Weights of a small mixture-of-experts language model, trained from scratch on English Wikipedia: 13 layers, vocabulary 19426.
Below are experts of layer 2 (counted from 0) of a mixture-of-experts language model. Rows are named router (the router's row for the expert) and show model dimensions 96-127. Each number is 128 + 32 x the weight over its row's rms, rounded and kept within 0 to 255. Numbers have three digits each.
After each expert's rows: a language model's description of what the expert responds to; "comes after" lists some tokens at least twice as common just before its tokens as in all text. This comes from a sample of Wikipedia text that the model never trained on. Tokens count by the router's weight.

# expert 28
router:098091154104106138134126175119076130174121186113109193107096152106187112087117153140165110114154
First three digits of years like 201, 199, 196 and the word top or Top, as in top-level, top flight.
comes after: " ", " the", " (", ".\n\n", " NRHP", " world's"

# expert 27
router:131102176039113102102123146117130149125223171153112114131104122149117109130158121141117148148140
Words in wiki section headings and table headers, such as career, Death, Description, See also, History, Year.
comes after: "==", "===", "See", "-", "The", "Early"

# expert 5
router:116151198116134081148094204114097117144155091115133130146129123118217095119087127175134122102165
Number words and quantifiers before nouns, such as two, three, several, more, most, other, plus some descriptive adjectives like similar, independent.
comes after: " a", " the", " and", " is", " are", " with"

# expert 13
router:131128146044033158131150156128116165076110106108114146093131175087147132125104154160157155140107
Country, city, county and demonym words such as York, London, England, Surrey, States, Nigerian, usually after commas or in.
comes after: ",", " New", " in", " of", " United", " South"

# expert 15
router:105090124107053115124094131110096096113203147116105132126105089098163112128083150162155095071176
Head nouns after the or his and closing pieces of compounds, such as terms, heading, year, deployment, motherhouse, often followed by of.
comes after: " the", " The", "0", " his", "'s", " its"

# expert 0
router:151183130109119070162088126196131131152172163135141147083074143118111102103091170143127124126165
Mostly "by", "as", "under" after verbs like preceded, known, controlled, and infobox date commas, as in Assumed office July 1, 2019.
comes after: " ", "°", " such", "′", " known", " Preceded"

# expert 29
router:073085123146123086107068129142099144107131089089132065142128117127141125104136138101113125152158
Pipe separators between cells in tables of results, polls and statistics, mostly after numbers or percentages.
comes after: "0", ")", "1", "%", "2", "3"

# expert 31
router:091080140106095132152119124152051142107127158140092139170104155137136126130142126124187179182107
Words in sports articles, especially pieces like offs in kickoffs, rushing, transfer, plus the, This, between in team narratives.
comes after: ",", " and", "–", " for", " ·", " after"

# expert 20
router:090142151129114173136104182133064144137171129103085199191107148110151094125059150120145136077108
General nouns after the or a, such as information, place, title, group, club, organization, and closing quote-comma.
comes after: " the", " a", "Personal", " his", " this", " its"

# expert 26
router:132118148089111145151118151159059131121156156114116187135101152070162122072119170160169146124150
Leading pieces of years and numbers like 197, 187, 55, 58 in dates, turnouts and IDs, plus list dashes and table pipes.
comes after: " ", "\n", " (", ")\n", " |\n", "–"

# expert 21
router:154130167138145149131097146117124130126138149114138157098071132096130084086093153138094088129128
Standalone space tokens placed right before a number, mostly years and counts, after table pipes, colons, or in.
comes after: " |", "|", ",", " in", ":", " October"

# expert 19
router:122111114108128109165136116150104139164141103097144103109146162130147112132113194129169121190172
Conjunctions and linking words joining list items or clauses, mostly and, also or, but, with, which, &, after commas.
comes after: ",", ")", "),", "s", "\"", "\","

# expert 16
router:143120145083138123171126159166126136169175161120081168131112156108174164089130183156213115157178
Field labels and header words in infoboxes and tables, such as Campus, Party, Historic, Council, Man, often before a colon.
comes after: "-", " |", ":", "|", " a", " •"

# expert 14
router:130119179085125122174111177137052114131155165125120177129110138094189121097097170144184110117145
Single digits inside numbers, years and table cells, such as 1, 4, 9 in scores, plus î in French names and Euro.
comes after: " ", "201", ".", "200", "202", "199"

# expert 6
router:103108140077097128177135172159080123132177177120132187107101113098173090088095144159188131112151
"the"/"The" and ordinal words First, Second, Last beginning names or infobox fields, such as First issue, First Parish, The Last of Us.
comes after: " of", " in", "-", " on", ".", "\n\n"

# expert 10
router:149114079062115139150203107122107140114105079114129181127108188085169130097054141140155159136090
First names of people, usually before a surname in lists, tables and prose, such as John, Richard, Charles, Brandon.
comes after: " |", "-", " by", ":", "|", "="

# expert 7
router:105101133109107156158122148180082106128134134108145186130123144071156116086100167156161127122117
Space-preceded opening parentheses before ages, years or glosses, like Born 1963 (age 62), plus for in rushed for.
comes after: " |", "\"", " /", "201", " km", "202"

# expert 25
router:107097188155119145162121172146118136125120169072143115151141121097145101126073130166181114131143
Word pieces inside rare or foreign words and transliterations, such as ilt in infiltrate, ish, non-Latin letters, bare spaces in tables.
comes after: " |", ";", " f", " F", " K", " had"